Below are experts of layer 7 (counted from 0) of a mixture-of-experts language model. Rows are named router (the router's row for the expert), down (a neuron's output weights, with its number) and show model dimensions 0-159. Each number is 500 + 50 x the weight over its row's rms, rounded and kept within 0 to 999. Numbers have three digits each.
After each expert's rows: "comes before" lists some tokens at least twice as common just after its tokens as in all text. This comes from a sample of Wikipedia text that the model never trained on. Tokens count by the router's weight.

# expert 2
router:446532523449470469440543418492563493526507535459509398406466523531528566518472427512559467468490524517577525487512497510528573628412440535534554561551503444496504482459428467569500573526506557555551491528484542462581560394481519400499547435536451499521491457518470443460517409552542467484407522525547384517469519448566515480508452498535454475462463522508544536387420582569531500493514548450503568405479479532570514528489525452579462472581514555445481366533482495538553469489477555
down24:504585564359455508567487527566456499487517515510453489425500467506523521398535397435512632504487506480410564549530511635517495561466459551553528446522503572528492514510505530508476435445583564447552473493496503554473480481485468583456475370465513544446539446526527552459490545393610427486511559499500459628514535518479544429533554528470525489528513417495560459421422589498475546588487489524519590443416519567497425500392547559486450516426465604464510531529524496456467568468535485
down25:510506453475556565514555505504513419562530381510450530475482447453531512443465525549495530594487493508387424573471483425450511441455436451518513447515581422494434468557456464543498475572447447434557569519631575561480497524579515410456508587502433502493431507610611467473479436436504535590523392510470502453564468551505512536450470467495470420483532497455450516465496406474485533442474526447581480532627603492457521429495516439534444495507535462615555461487440542517560488581441544
down26:431537482440584497529482479512483434485493409468445521448442515475579551518613500479452533586468476475550534494509496535586511499474496512496512520521551580493480524566572459420495494515565446450488566468417636509438547485358481560517401506506494545524493562431549501507564440348511504514517556544491469480548541469536387519490603519513518573472446519459465501463419496419477473526502508513543465509486511570521445420533481453531504540480500442545477506511484473551511554560506521
down27:472520468463505479510505530602516582548320534483491517578494465411499563494450443575475577463481551466454528520558496506479521495561501493450429487482445565551506490527523462519448551525511689518434516511473485510407477519606535429543508443497496555521552547501531552565509478441532511495487484457537524583462492447588474427461474492469485509425425555437511530507474505496414470553505461549475510424615395445416548492425504443551417514446455511515479492543491503473501415502428621
down28:553512459566486538503425444497625516512547484527542558548501507486526537497483410449387626522532483490575484497531474478504501464591508441484487418499563439461598441563419515488479580512503452458478518438526490410535524447535532517461457500527461581479590463478504488513510488553499447451580481414442559547420518537530539555472573550502547539540480471484450560486452463521462511420427494514559482476524432536489528550469451454467513498561449413499505472446492489578524562458512470
down29:464461466452465426555540532509505459499459482408518545542550488391451503545532541433544478501464443478424490431529493598537457414529545548489530489418501423527482460586585612557551478515473450482453602515521469585517535446479553525515395487498480420548533502480509381571456454568560529463415535478482431510575504498485618584475461465478544458452537491505462468416428584638528537472495534458486466470455477519447478535537495472516529505481436471580537558577467458499505432466452492
down30:455458505496545512529449509465549530515474455453472482448546458458522469443427442433449531517444453394454588551520568433571506496435493526534455574413533434482501433555463608550543511438551593538487399588553530521465474447583538534457483559533421571447527457532525500491454619550465502497534474542560459500519499524545415558479472579559503568618513449469460541540498491471418557489449497443451574604509435490531498490461510476482492467399499497474455509596494550476488495511443435
down31:453497428386353463453539551555534442438494534532496496491455417488456506550481520466510437540515549425441544628497504548496502515457518500562537440485477568604529518440583482504423503442511497473496574534541532513571529506454441540581512427499435467540531521561459476486517523505505474474476523376512569451467552604490525545453606529526537480511577550511480482542536552526463426501481461443556480490480555474601462497559561541473615498461530516497505500455550570443522404518466428
down32:458566422463504650495523521464503524494576563504501515483568474489463481462442526532529523515436580492490482528484445435568446575583563488540527571519502418474555456511518534499535586564508529403564558511479583450489453490518468561459479533494513530581432493450514597575456440531484518501513419514385480426515538482515496444553531558483484504500522486427437548535446535509460486414455478524547494427540377574456507547526529571573484517512517510480517507464504512501573621483485563
down33:488495455511402477477462571482506426527467518483539581492508570509529530409484433525474577487402435448457529559494497450487483411425503489395525423488438383517386515541524553534406435433512498579537558483580496607489450488466564497456528555494553450570461486448473500468596497446444559471598515581554514516521586527556546461546586459499427534449504539555521488500596542428548385546506468499447564520431547482480488423569539462563498455437526483434441527511540501470510481424540436
down34:466516538517448566522473471455415527503522570456426575535523527472544430492425439524486491449467442437500546558497478595447606528537454527538535499529374425543458515479466420450473606431494430596513482523488512503470455460483560442535548532520520472534477386455453526516515600487480513435515549493523518521444452570580458489437475471540523514549547433571551566572519507459441589492485538472555566490562409446486506461496535550477547513526488605463521498549488443410480561536446557
down35:618553468615460476525391443489481507497521493524458423515459533478530512518570437510389572451464490436456613406517509520445476468457487523475525518503481496521538515539481453556487535460444455487522468539509541519508487466498592495511482429410561543506630495460459589480551492458518504590471629570544469468496424445487583513570521529495550523390447581549425395441526501386570403439491525467462508511455593496502445538600473514547578468547560507559500520561546403525553536565511451
down36:521500604480403560455437435554449576494545495559481525543504554549544548558457529433422497543496490511465532593536602556545527556453425504459582445549496540480459462358456503346529456522544495507562505453516600472614443592525504470501505494525432535462512500341498504519442519539431481477549503487419500477522429526540504507571506553434423486503417577504527538511472549514483531543508459465477514431390577494604554492429519546505510480459548484472492546509533541528478484433469503
down37:505459574476453559533460471521473485450484458568531474455555477526619589446510469520567515527440459568467374499546541559462468490498579501544501510412521561453562554507498481499508471542552472525507516456488505519469523546564602495512469338462508470478508526466426560408442515522444460505472491419504467392513513516482512536520503477534467536582454501470493408474413503450443593494494455536473489581468487518539463515495559426591452513519557454448458519425560619422514548403599449
down38:518460589498528478469508439568489525570532539617563420519539448536534517535459466486464508493450435438513600514498433494479408554487419546527544522446517454537439549492464526463568500460492566581528491575533457526503410527564461504426480412520521448477492499509413513541430535515402531505462525520509536514451488472530441534529499455447421491505489481419458514464375546510488543442540457510617462498439451576602534489544480479593525456466600484523484515511423527476503558555514486
down39:559401469490502463573518496479529521514571533441492528559488560446493580428444543487477485553541529484488590481588502548432602483467496568520472459515469458392537479503485447464499526481472552439435547575576445487482429430560518431527442549567496424491540548529450525468546472458436472535525457456505550561384559500469535581472514524406540509506446580469448506506523481486480447558512388412465542431526560491570451517602453518536512557426531539508484517485472576451476541512457575
comes before: "1", "2", "0", "3", "4", "5"

# expert 15
router:523517591525463454429490509596525596483416489562428476482495529531497464510472548548527594499537520473505517486462557516497480524524395439524548501482577470473465400611453490488452487531580459545458549522511490513468524481558479451529507523482458520572634526521444548416494509495480538571475506516548489535466535454479535516489455483551551482464529497533562509481390432576535467496522462510436466400548572471496468538490529552532514499480537491506609480551452403476507539461448425
down2:486415470470542461504457549429485502635446524496478605500468490498460464436498537493574510423428594439439511583498486525487501483466516511571557519397479361497520521532483531482410493481509503455522584500477482492520585514492554498478479481500537472492487552435481503492566507454436524541543464463568411490494604380514410390474477548552400520525462504455587400606440556554466469447507477542499490523583482582451605563491487466537514492481450483500490566563446482462524498492540494
down3:551462492454502476583561453488481491479468623455537524485529440462439536494469537552435526484496494535543486572494550484465492500511477556635411504488472587539471514533519462445522472518604471452540454587486484471452518503465468443480490489472577529454573598545528505532434441528502500409519557560522485509463529539485522491462508400496538525538537476461530518576513527442521397553452547463510485581413457551456463515456484527481472526532419466526520487498478414443478489365449509
down4:448493596432526485518518451443434490463436467555428493533542471534488457545428476445522487521484454538443549445492509486521519430436551450491568458466487413514485484468533486543405450483562464502548566467481478570536375552480579492562489500470481422498526516477473581438543571515558526452477513514517547531529529329565532508460482533481562481439470502490490509508505438377489516491543581503548587552522600574443487566473543588523469533514508428456460492517513501511530500491468387
down5:475600488440503417465535541481408465478439404516466509507515465479545486456539476511495486490494579466525490443564496517438451541497481438450565523467420414488552490521519490517438549613418547432494464538507547552662516478560421587539503442435472406513504436462550494488533521530450535566556516519513568462513472513488482506485376473496577546541643469535489370471447447516504446528538419472535476523523495554483433440563571524501526479521523520508438564467472510484526502498403499
down6:564484543539519456437454534502525478443457489445486541585528458589436488419472510557566463449545474494593423517564530539524511560584523491557508540525514433451454477498548516521490442551535416503460433539556600502525536452512554470493603504470512428508513452443470522463482480456444529513422482565544447497509584558498484558512564599494418520517485576469457525502525513465549429570438403432466494515570472522349545468459438546468533486480513465526408497547442464459473560526528561
down7:431557470504515523500550540480564488501552550549526546517438479479489630566634529379406581490604405555521500493499411441512437525471528477514526556488540573449526438467511478503597507519510472453505423452518495529492546539546530561532450406451501483438435513469526525424417462466473465469486499473473514525472421491540501462523535487352563592568494455456503468429455522497424492523489498487403536579527475564476509479459470382548512535578522548579480473518569466553518536523543494
down8:597511475526498464491412544455544439499526507599482547520450465524457470535520507553433586501469436510459527582560517502496559525533506425430473408517510552560484453476557533553554542533457429481584547393631533493466452517550501476424456524514519494549456480497505517520508545475532478569555568569499522461466508553533522425473526414495548467556509493506537527479501464467475527500507547575427445584524580449589463459415505434526504566515498525424523534535507555553468466482423529
down9:476422491457532487540432482493453521465524592475534581467494543594471443508539447431515515508444555494626491496580560484533558589410540494496452439431429519391468612527559496497495498550508508461480469425492503520444458543464521543558597491533507427428572520556474555496481544496495534490495471509533525442409498536463513513499518461523495485373497593466519583423467469445556543550469499478494495456495462442543462452551561568496417397542532429538593443499536535427438564450377544
down10:430428474523542498436435466500602577516458521526489563443543489568621419543498529475480603528500510463491521484563534455465461623452464522471476514546478526571331506511492487584457460518569534488533554486583467513488459472501488517512547499517524471494493509386536499358517450516536424422509505548452462531479530601486416513514584494526516466478491501480518583563506431462566454484530547482468500568433456613516522461529522486503437507528631500493519406488481501498405507507567441
down11:506406522425411499575565570430490409448540599489546506516534558510486513533483501489495461541514418519559517416503443525528436482511518467466474491460569516539485572495557440554535457535534543524582542567524527497469440490500545473463521481469436454562436507565439508427562555548465387520451474431416499447467506511558562481495557484478490554502514607427439417447534472570464407555506504456556456472490532588446437501451593474456336529463426555517491474466492483434525487444517566
down12:465430450485499455436627437498465433493557577511500490527505513543547568528529514457466537548499493489406480445491514483609485505517396470461452454518510353557549484503520506508481466565434489491486563496531488371503466541501497462576482558464607466468503407491508501488481562503550405470461580441560505463509564478570554535490576492553593444528507452483503499537504546440519521560500481512530613490435559544590555432435560497445573470459514438460477509563530518566425411515520566
down13:477483597521525505540493478555382349524511446593501448465576517435536496425477591498486534440540507520397479616440582513555564386508510474510556457444524403452540453531513523469487521449540448542487566512514532502492544459499416608523537522603539442540553503590548517559426525452498488461553447536508507488482506517518472571404586528527452604603565514536429600460536474456464485561515439544582467465451515507566517464567557495478365461575575581519607479524391494510448410441491564
down14:513576536485458627439438600470538495423430529517541469449447519514515455507505525487504536474550465532502438419421541553432570461531537514515485514500476436545475496465473455558459519429503482518511513508553453611534486449465503456506415564473512496466493391482482503552518562494430570592581472559360486492492547468549428432461494558425518523514474485512504479461451554476556584517517441451458486481624516435518485570495572525525538540420515534535526517444496495580509513515499504
down15:491601472479465466598451521508576485370525512511460564465503525445524474454460500504549527471507471526558387543500540564530515527504454459556540516512419467480509591541494521525492449457555574394476558467494527528485501565612487514560509495559451421546480550445479511550523535541467429498423438516491469467469499481567502561632428555508442407502425589505422466552500464434586526495504504567634469439459505404495470519471384498498491517519581623458564460473406477562550491442466549
down16:534386516547473606489492624480518337568490560465555472457488483524536401513516463502512568465529534542449558482526468442479515455539498544550533482553485513451450571438584487561546428499495508492521516512574473517471443540537449486455434437446520472521434504543469471419462429559580510500429521530489554520498458483481438429458439452468516468527530516454499547505528426482494594485497469515536537544512492521621505502450511458495429563491514523534513384415512478572477485490414541
down17:421422482499516538486586421591428544420507464426456532508541447427520450496495472389536521524522591496496502471480426499494620523543527549512397536514574592401631431464444580568459437459483450514475571524488501501512523509465448450508457547560391487520562560583498499513529506544564517536511496428540518479535476476487456531483544487470447493521450533612474422511442413512482500485458584494516481449429520437449525501566518539516536469549451401441515481555515526489523465562557461
comes before: "\n\n", " the", " The", " a", " to", " his"

# expert 3
router:501484493515584474462519508451543468600425547507470424528500468575540430514508442493548540438466567454558492422541503377465499521470492466466510502473540464525556495496467423597499469618554483473542575581546530449570611511612494416472456517459559469545486603560452566449512476482433557532447450587542500511529518410469561496475507563541570464500443498491508507481583418566545510616481521552509422458387517540473553425488564514573517476496543454517595419542517422477556495440440531
down2:404548490515487489476577465444411449569523485498459485476469453463497492598593461531497481539454387528380523437504433473500466518510547355511528570460556483502441532573497543584535491448417608495531399551477539454449457516498503525474468614580544459591457477488498602457433498459570567488561560493500594421519435518516572628470472518517547505494541559425447448535534534486464534426599478452541577533515471510461536557470480451504538573511512539542564511412548530475492544521509443
down3:523519489484520498476544465505498447458508483446430524558425580465432544556476522470520555585461516580555529534524475470597480574405520441478551479622423519518483485537601515508601467470419523478343527563452492522574516390448474486465490464469453514477485532544420432408473540486502504501448574521518487439466457438517551473571456426480572543494414562415475473456469497490496529597522546479505523435493408528581523594555488523461489546485423522509506490441553527539590451611535543
down4:453419512460557362478453463429477446476492411478484522580500347523507488555547453525540479482423486550544477603563524499470443446508466572534417468459448567438459538598496496411454556523449441524435489477540550459494532457478566516432451605493533632582489618533485534506433443557441493539534522504541514515519462539562476513492462427476525553551488358515529536487619534492511484426432531449468468539538601499474488484428439483572477498506513429577534542553563533535532471408582443
down5:481511557462432485515474578591560624493524569589435470592597532561422559494509560503593532528596573584458525477458431559432478557455474640479489549450572497513486548506586514454471459490416508502479448479487535452605481464482501544436490526518463437390459486489518486454547561493494467480491473416500473476524446383582468567510513562444473428436485510517361522464521553502450512508555498518527506476519460446501559527546413524493500455538466499527490475427431538457567518538563483
down6:464429507541503503500598559401449390579587494545553524467477491504473528494571566599439453537557571523490438496540466520461501529543424484413470504548517374498536469538503470481490518488552448437591452460467566355433603494522526421444514503508559520445460474558465455549491547540478530569487468466528579506569491482489455557380480532410549499518550490422488420561443504571507545465489518545476428577488423410503544459516520534521497521562432575517504536522577506450558493442461544
down7:571493465585512494448499467512516550498506500393523513468567465519472463495497479521454511464549585469477523470512591536407446509626541449511502438511657523541395436485466418443488520555571499416451439489596535513501538483520520489498534507508429521537527508532473509487527452458411477470514499469519563452478585436517559523422520442492587395514540533596524539470512490525437515505493530562464496553492523515438441442544527528514475484498495488507513451521491515516467454514416524
down8:584545454559509442457494579462537562463590428506442515427358444447558547539418475565561470445535406451557559430399574462508507554549472491488537461603466523519507496484460517547501423527435410526521485552577524505533508452458576488548499481456436543547478601450533507507549432564504433545544486539465472520647504466516660490542561420469421522420501434516489496543566485534490382496493558445435512503614503461457434509443464356517465471518568492467511576424505490533525481456516548
down9:476606571559520525487516539478509440494448560528527550468388462532461539513472535496638504496452552556541465561461502543528482475424489456418444520483523553452507496567558534430475569489437533477519544455474563526520500451481600545526551526463508571518478539528503467523480505568404466486564574511495463541561516523447529466527552567497482552461525510458491421506439466512462473642404546507529468473494489370376491539519516558553463538490417469441494523483518451593606452638444500
down10:536452523512460551416469495478558496518580520509484492509546510498519523509497486536598452516443442530530415443416578408586463507505546553567490513514586502514462506482516476483452536534506487473503504514576556453469455511557519507491538477460489544492510595456427436495531430594494550468417442490513511376543630554563445511425633422534434431512453611495456570557466527494561557440404496448532440457511448516582585520512540437550486624498565491601515558421484566379495567559477519
down11:444490514487519455432482528524496512478564474488523466492541591491561558633568408413430467519517473576499432470618523477552520504501450510572437482506512554475601451464440464500402489451502560562532576582483368512519421479451542483507509561462456585537540484491461495493436459484510474544592437479509548617530544542580535470505457439457533456537531488479471534460507445436423584573530463457489567552505491474430504488494512527508503435519521462407594474558504471492439410540519509
down12:527380516490432451605497445441537512520592461426513451468548377498590555566479490487502427559562491500542480458494574551524576546507514574526458502479498546468439420475516500498528486555438517509524388473560563523454523501622494446470445535488461594488519483497480536480388395478526350592487526476531517446531499432454430449490552436581488484498427492482486610536480458526477423427504567413481451476500498483445578499516599502474554516475424410528486503524467452532485512491529420
down13:500411496377445508431469499464484527462520592478623523495429519504489530514495453578575447464458539443444486532510396479489550466510438578477525417501511463526438492436500516509506624487560492519472557548465549552555475529427485586634475498511507551474466478530510537478558503516475464457485529510477532480516484547530435538493522438467480432522454498537475465461448478501488520487522450514525581538581566544430448547446448484574595447453490598491541415466491527548501441447499530
down14:554543560433532521514518555425488461532446485530487481564468427419521405492435459559565497467532505544628462528485471500458483528519467469463532495504554580436579572509566525578495490472514428560579417545560557655614554551487542486499467546505503538617558474635549476500535471484442483518410561447521497451534612434476566430476533488451544586426517423383458520521435549442508477413419539493494538574450445524524571477562479500543400471515445586484505469460457446477546558402526543
down15:476408537588555375573569511375572557480444465526519598436556496509516468523472551513522466535484520557480496484505558456597480436494568516512512460455493480382499460558510433514448599568509505489516522502542426496541527554501589549484486455453431573543452596556575477567530503493479405540548542544587446541520538496470548487484438457522393471585444430526490363473557531529470475494449545515627486527492550542532467507523437500511488515504494510449459405499472503566517603482554532
down16:509439506536600480522555436464558442481560558513445605511509448530528385496407513469538468580461587456449533541365495631526452488489522451540540450591466451520493435508590416494536493517427528485529495572529478484478489475470441455432505590486449445382595551456560485455518506545388504510513440479546512397503510481542481463438527523522567451534487490420481527521458541504408511492592561504515581517531546432527498422494469525524510531431505537508586443489505581553517507537561505
down17:499421494488498566587360507482475489506455422514506533589544549438466493432472616527525514555528529475499533485426541463503452503441553542470471500470516528524447491479446473548420516519432468489558450462433542489482407405509431446503611591597434539454456556554558449492468443476538417484566520533499539519480525559514524520544488524557515425439480444497506556484487533513422490444574383657470500462598522538499402555502370526440475473530549571524602489549575490495490549506464417
comes before: " | ", "–", ".", " |", ", ", "; "

# expert 14
router:545510496525469519496550397487468483569501471478488520538594512437492529536592537553512513474492542450530488427509499525557525551590512490518486540408555562475491410563508433533473425501623492599553581527530414484516492511528429380536514477463546422516624548581471451469543420492463593483443549579548556534455512471406577526519539536475458436494446562533515565433502393512441478574571473568457407474470577565478510430520541484521475443499508513497472350589361444459494415456520531
down0:519444485488596509480511478562545527451614452543499508485459479440458488491455557535462597443586501550500474530563515466470437450492462548425569519581541527469510499460466437434546430490481522483436502496511575484479541517524445518532601432578420448536593499548538452554524474497521462535521525500521556545405472540522454549499512547578446509430514434528494378601499525426459486489539585528509486528469401465596475534531477470490517616530491505409499499592481504447607497427472455
down1:502552482421517468534462550533449565475596479611461403481425504492473522427504606496444499472457609510489388437518534543561488443526421409475538501434511490577559453554487539529510470546616503551432473402516455546441517507424475517533445557472452487513520453535522525504616531468507459470421531452567509575500566511478434535524457492397508463562516588468512575499470433551523436442523654552557456472509480561478590524514458477521488417498577536430440540419484518595467482432547623
down2:508427411425502550491487518528482486382473598498514506538498454563493565596552555397482545412465499459534441461560526455374425469473463480544442520486493624477509441511561587539466473635502469509509496459521590508486602498509491465483453423446528482544542493528518507479589493482515549491467471501471544515445519487545534650452511491536344489516524482538475439421571453498532457515486481512441428502457598477455567500414513575569513476549442521562463519522478536514513486575497422
down3:448616466415534531565435515443417577625553540566524499539532488488477505558491550423454544412517522532482482454558431540493531591537501570564507402473479581517483471485425538465475487643550569452594468468539488480491587541389479507556611457444479422572410461498492547488455494546423550439477434531563528424498507555494422494454505407579477527485453511475434561469485486542540489433517468482474486512425501509620440460530468478528418418526487542567484456508427539495494522592464520
down4:538438515490525542403503536444594500445547509470505449521436531508509511532536531461437381453435468565476524518505432414511556545548545564524554553524473443485430467536463553541444476481510461471478522535571497493389498554538430478489416559527466518534469461563530491535469583365509543534528550487542520444389534406444620412442449458490532454470521535562525570508457504515452434639499443559488447403439514531430560622511457468567477473538474484548454492525519485522508496612574532
down5:494623501502462360512409459548554502525494462558428549458454483436452498533535495559440436491529419504463483463519429547513488535450497486559491450555592517531442513491481445549419563514500604510430449558550453508511569450481533533635501552440444498479433522580564474526436511579545533569464491490511551529478531358449549574431489569462528527477418508405466465577502521575496539569512487554597515516557528460528408476611555600504445482426573498487553446411503433466627351414475541
down6:494547472495599537472436493520483498549560423373498515489526550508389546454570404521580549480521471520541439411547486532496456558569572487469421435554503592498579512506473507456539520447519489509581543487526478549515519474443450434406387595547436462484513509396449468497511510527395437492582558486452544546515537461539475587457450472442469468575478503439493458545614424493509450542432522566499468458491489483565450451406547412490485450484491636476539480497534525521402511508467550
down7:551526505533480528570552542532431445465557481443540471532481403512399529456558453478487565536582456611502501502548468425489462465508464530549584486441433580400479427535537490408458466465455509469560487509386474455590511601510487432585580425560588509494532501507420552489433479489487438476473511498533502584468558521524482555578489509529542469539496517472494547483433456502505644513495453542486560579459496440521604450438441520490469479540370374424501437513587460469504551502504486
down8:468438566550474523522538513463513532434470545576473504429446612508579534509458446500466458555491408482456461440555460465441525463574461537536561576485497465511540591479511493558513503574541456465561477456445515412557427509443450467500509519522507533487471493549485532543514577483519481416556522469510455573538489566478491550471518459561418596493539555633535454482496483477464450579556444542508506472473644576545560496541539534494539541584509454553520557540427519553419495533542445
down9:432511470515536464480523451484424481478550522437496527450507322539421420458591443574481416399465544524472476556477477531579591462444497580501438494468405507498527421497527464507550410470561492525528536541481513540424475477418429470521515435478488443491503536486543455532519428504460560407442517447490528456417511499320506524510443525562519507497437569513526544473532419456380456519534409510445477511507528574567576476481450551633461573487503436574406526607479526544532556501485546
down10:427514538523416450466469542414407499537546421551484514545466440550531439507463569522459638527561443555511497514513468527505525479496446555482504538473415487480516457498505499537503533531619528484491518519457461531525513457508426516444554484477585512587552524495506543632553462460449564480389460478531541505401505581509535455467439483525473536512564446562489518453552515426438455516573491530607508477591563555465506530468483532529463573618441477546376469537468450404506535435365547
down11:462568480583474541493496547523510515434555512432520519482585543521543388523478450490515506567489627540485473535496584492480430533527493545516522438466466459421476474545519473407566535452540452577496528609534473476458452502425554407531583466561524480543459532534527562589534482548539520475520472466517429481504574458481534555529499538514480493551484463449617628465401472459416463453456443478507406550415523586441463480473507468497369592460527549533478432501488483487525543451502533
down12:505472519421477464476548528472520493480446559567621539499602453496470556459391596496534498575501573388464431494480457490501423463501585528504378615501450538545482449429443464572519518495436497424584402508483465468520505515465516530435424590483468424475475493462543536499583493489457459606478437434508507540525540495455525446556538522427557591517528637412513540508594572537516491462533498437518417491454552576474516526556480577505484449471505462461574475488613554513496525521418382
down13:432568525419479471544543582518483500559504506607565396499433470568517461567445583515465548504457517538366441487487525403490439428446392473525510514488436479529409497580473438429437553435469461410413512526519516462535591475499498476483417464497587526501464559534429570477466587522430589523560532511513479484566472419460534560439371575515496513579456555489510535528512557493534473495554492519521578552564547408506519468563487513520568524527471501500560488486560579450547505555480558
down14:615433410582571416574490455550501490473472527414485523458466493433437437475630459407443463483415445523533517486430533410495474397506574559422537497436473539452485531461459539541482442478612530472486586504508543466516505513556540574491503438522375529512550520519415474508518551472479491578492490483536469505487532479472483514446467422518516500548407468554496545500484526530455509497562518546540539497478445487461513462525523436578490463557568521392411485446501519600471497551497458
down15:483475508493516518453477526499477540479588497434576456535527541441539495464522638523553549466559512552565500453503449445477577503462512569452540523496539480504624607457507541447478479542493533523556519497545563560506454510495522476558421473490389449532433470414533479477497420483368547450559496454517513458490540481566470487506474510472584485541545528573442464498569492561497514470516459547398505422536567438485449500546539534433543436528498494469396563465487585491532436446540556
comes before: "\n", ",", " |", ".", " | ", " ("

# expert 13
router:548475586524503484524591485520484446465579423554416414524531588560544483491563518529466542372499520525466515491549476464519555424547503478547554546497639571536382464537491456486493481541544544553506555523500484571462458542503516529504443452497483431509543528478507452416523467486479621537508489521425557417496555439525592526402483532536514481508470498571514512440490529488466457607524504429505478506454562548461474428541472473510432481534527547529540404582503520440584524423433555
down0:485450575566545486565553529485533458499494502601516553591476510474504499490418474607484560535431501520518484534507466419497476375498468401496432462566467446494561538482438481422483571474498601485501434428540564458437620564506387484547477521462449549590501518511568529444542522531479554469494450540463436426462451456496459534486395461563459606475572479477476447608545508494462401473523520428534549497465502441488542410549435422376509531564487464514484544498439399484494491500470342
down1:528451502370619557535527504497468502556517465453457457521518453485432557516447541577469470455457462512449526519476531564586529536523496460496387544452429406513514561577525457518508590418557545537420471485572495492590584558497500522436509396451449500466591527476545482441424486586535508456492562463457507406531538576490512435497498394495479450510495480423452421562485545461473476514535453451398513504492447470506445471417449509507459548512482477499562463637512564494526475571501531
down2:565431645568564492557507412520483428525507511499490594447418425557490422519560512603595507455519508515525526551540474568469501485560568458579459443561539420482599509594499581449490489490584520475493426535482466515527414486555402537543469482535514484506511524534522469484491446450523491536518418519487558575523485445536460481530484484515498584495421510399459563452509451506490537501477583521499483538532497466374397487459437469568533532490399473515543481558451553557548528412444463
down3:555507474535503456495464419472509513542500527597508488521543455529561562548444543542480448454437459474548444430507576532525553546507553544538457530505524519460463419603565520499587382561599515455437482547545568464437488550478454583502464442445580564518440528423498420466493573494592500566437511509496512418512457530514448367517490546533513467502565582526486542517487483494439542488448502585509417559429479556482450342442565556539561482512454607400588511522465559531511472489549529
down4:531550426449507558435443472485529525532548494545475543503438471522449547493455520542530434448469468427519472462439494511537573468447537491490492640500467538551503446530507492448534520421454473495542462513514487522487496484574491494509463531445462455563509462449542446501522506425495486557462614577505468529573540491459547563480479440387489506516574498644561517487488539349461582533518527565603502459528532568450499516475519467535559419487522590476380501435552458469567495610482443
down5:606469464513397521532612502542526497534507511577457610589466415499465496493489496535466519554639466451452506542543502508508517418437455432585461472517430467531424509521568527460474519401458433587529456498443422450553491494425454515531459503508554523508560476570518514552427436475450559472413493435439505496512412490511448501489601451501557538422489446529531517603540457553452496418427613482518404517543524548465447489522457538521517538488437506416509481436409515521509472493435614
down6:445516486528509519550493514605441490518498537489540435406562491488489446377451512562474496572523475570493440501529533469527481459489488461510377582479449497486388498500438456477498457492502468568539452478482502523557449476530582534472431481457454497457470502476481497536558520467611469589495489490595476494560502451465473463518489443544534545543429495485532481441484546470543497521444529541563544451501533473452548488522507582520523438483479546513565459485621568586496584530485473
down7:507411531554444500500468540512529499537508476452570494448502464599453394554512603595458514495532433454458419501456482497454531515523607560391457535426437513445453496440515509545533475424493480436458496515467505554533513465393513444495525564454384540479496484534578519496473467529487446450486579536518499507514619593425491446397583537504501621550566470505478472480524496523513509543462510530498588457543436595498444619533443443520501471546542506517459445610471566560477508569464388
down8:525396543477553589514506527563448589477505476424457509456534520424581459458578584506505540544536516539496557568454474425460589582402561472572528605484505472455478600476540442479427481474442581488457542485473514445500493504609552542503507470477515465561468431560524474585554521495471523366509485552480534541486608487516428480430561535494426531464534500475463432543516510507527468533415517576493422508495546490563560503518503586473416572502488550561486517442551465559557521455484459
down9:537445459459457459401493504521551595448508502409460514515543485479484530468572512510577478418576470563500486431513470610554490463514485428554509465527541485491464457438528521489489453527584492493439453450491436495535489578506522567465456532465476477524493488497485483527414575489632420512575468486471466469476462569365430477460535445466534580448528468513470434500515542439641521517547492506493509380508490502510499522510509578441575490549439505491526448562563553518548576598560483
down10:568608459510531470453481502471511544475432422394535479528560611550517460403405525434453476527596433513446479557494592483427545492484418460438487493507522522563623535479454541495502523498551460497497523552545569435481494514526459407541447501436459517448463520480470477540509535494552423501581513509489467526443499528456459543509525452528464446490425587586408602515477439554441542475502470500531435560553537418487504527530500463581473558556546556522435557516457503528464552439476482
down11:504537568493383498406609623486426502595447591445507469462478459514545519506467493615447470444478500459539541491531539530487543506439533549496538484483566459551535569481502432476527532467398494446541441541441443466582450542536444441397512560504459400532597485496423563419554507484464522555543472500501507421487507409478432534463433551514505463483440454461467486532499456535559465537525430483472507501510583489367480562491525566515456571460444431509443471458558536566546505505488515
down12:499323443475440568590558519487547426474501559486524466475557424551445548490544464499490455521590484553435489478449446562434458413344496557558513489463487511414511503466467555544545523524434449469560491456472436556438493480521522563468502368492442549468441536389510536511583582542477503500553497534565412422469436469511436704514477585444413494495439525462530514534520535475476472533518554455478459562550561558473444470428622600407558521486487583513492482494491532424444531517461470
down13:490451451511528502443506480447552402412456519504551442519469505479520504530390402516556513560509450467551456408527480552524486540497499545513506471470400548496484595562468501534503487461502445508546574577554494536510589494527498445492425588607421421465485490511483445514580473466528426491513434431502566454479544468530553492475508503496413465612400498505569476501504462513423538455515497576416515494433458436416441518500434481514478619504536494494486484551479542548366472531526489
down14:594601523478522559483485480485503603410500521522488484442558624500467562494506524516471420445491540517353471495507494544591501627492525579516496510455533551503550519468452485559560484474443573497458497519436472588443527503414461470528544492490524461504438463459449476483493520476505541459587577488432445527443406368418471592448501511508502585435483495490351475511604615491556504523483499479574424523460454482469559486495505412608501533390502536490468526556497517469465517470482431
down15:472581556489521452569432439536503625555500404454445533476492527460481528517444477583553531483422496510483375511412456506519430554477505476432481517581407446477520510455408458461488507545419490532589408513502490470505549526510480502554415371566497483530518475534495512483454455529430484457482428555591504474504430550478517478454572515492562433488550507570588559524529460448475523530437494449499401491518455509470524516586588490331457504511445455473528454476412462591545448518484572
comes before: "\n", " ", " |", ")", "\"", " ("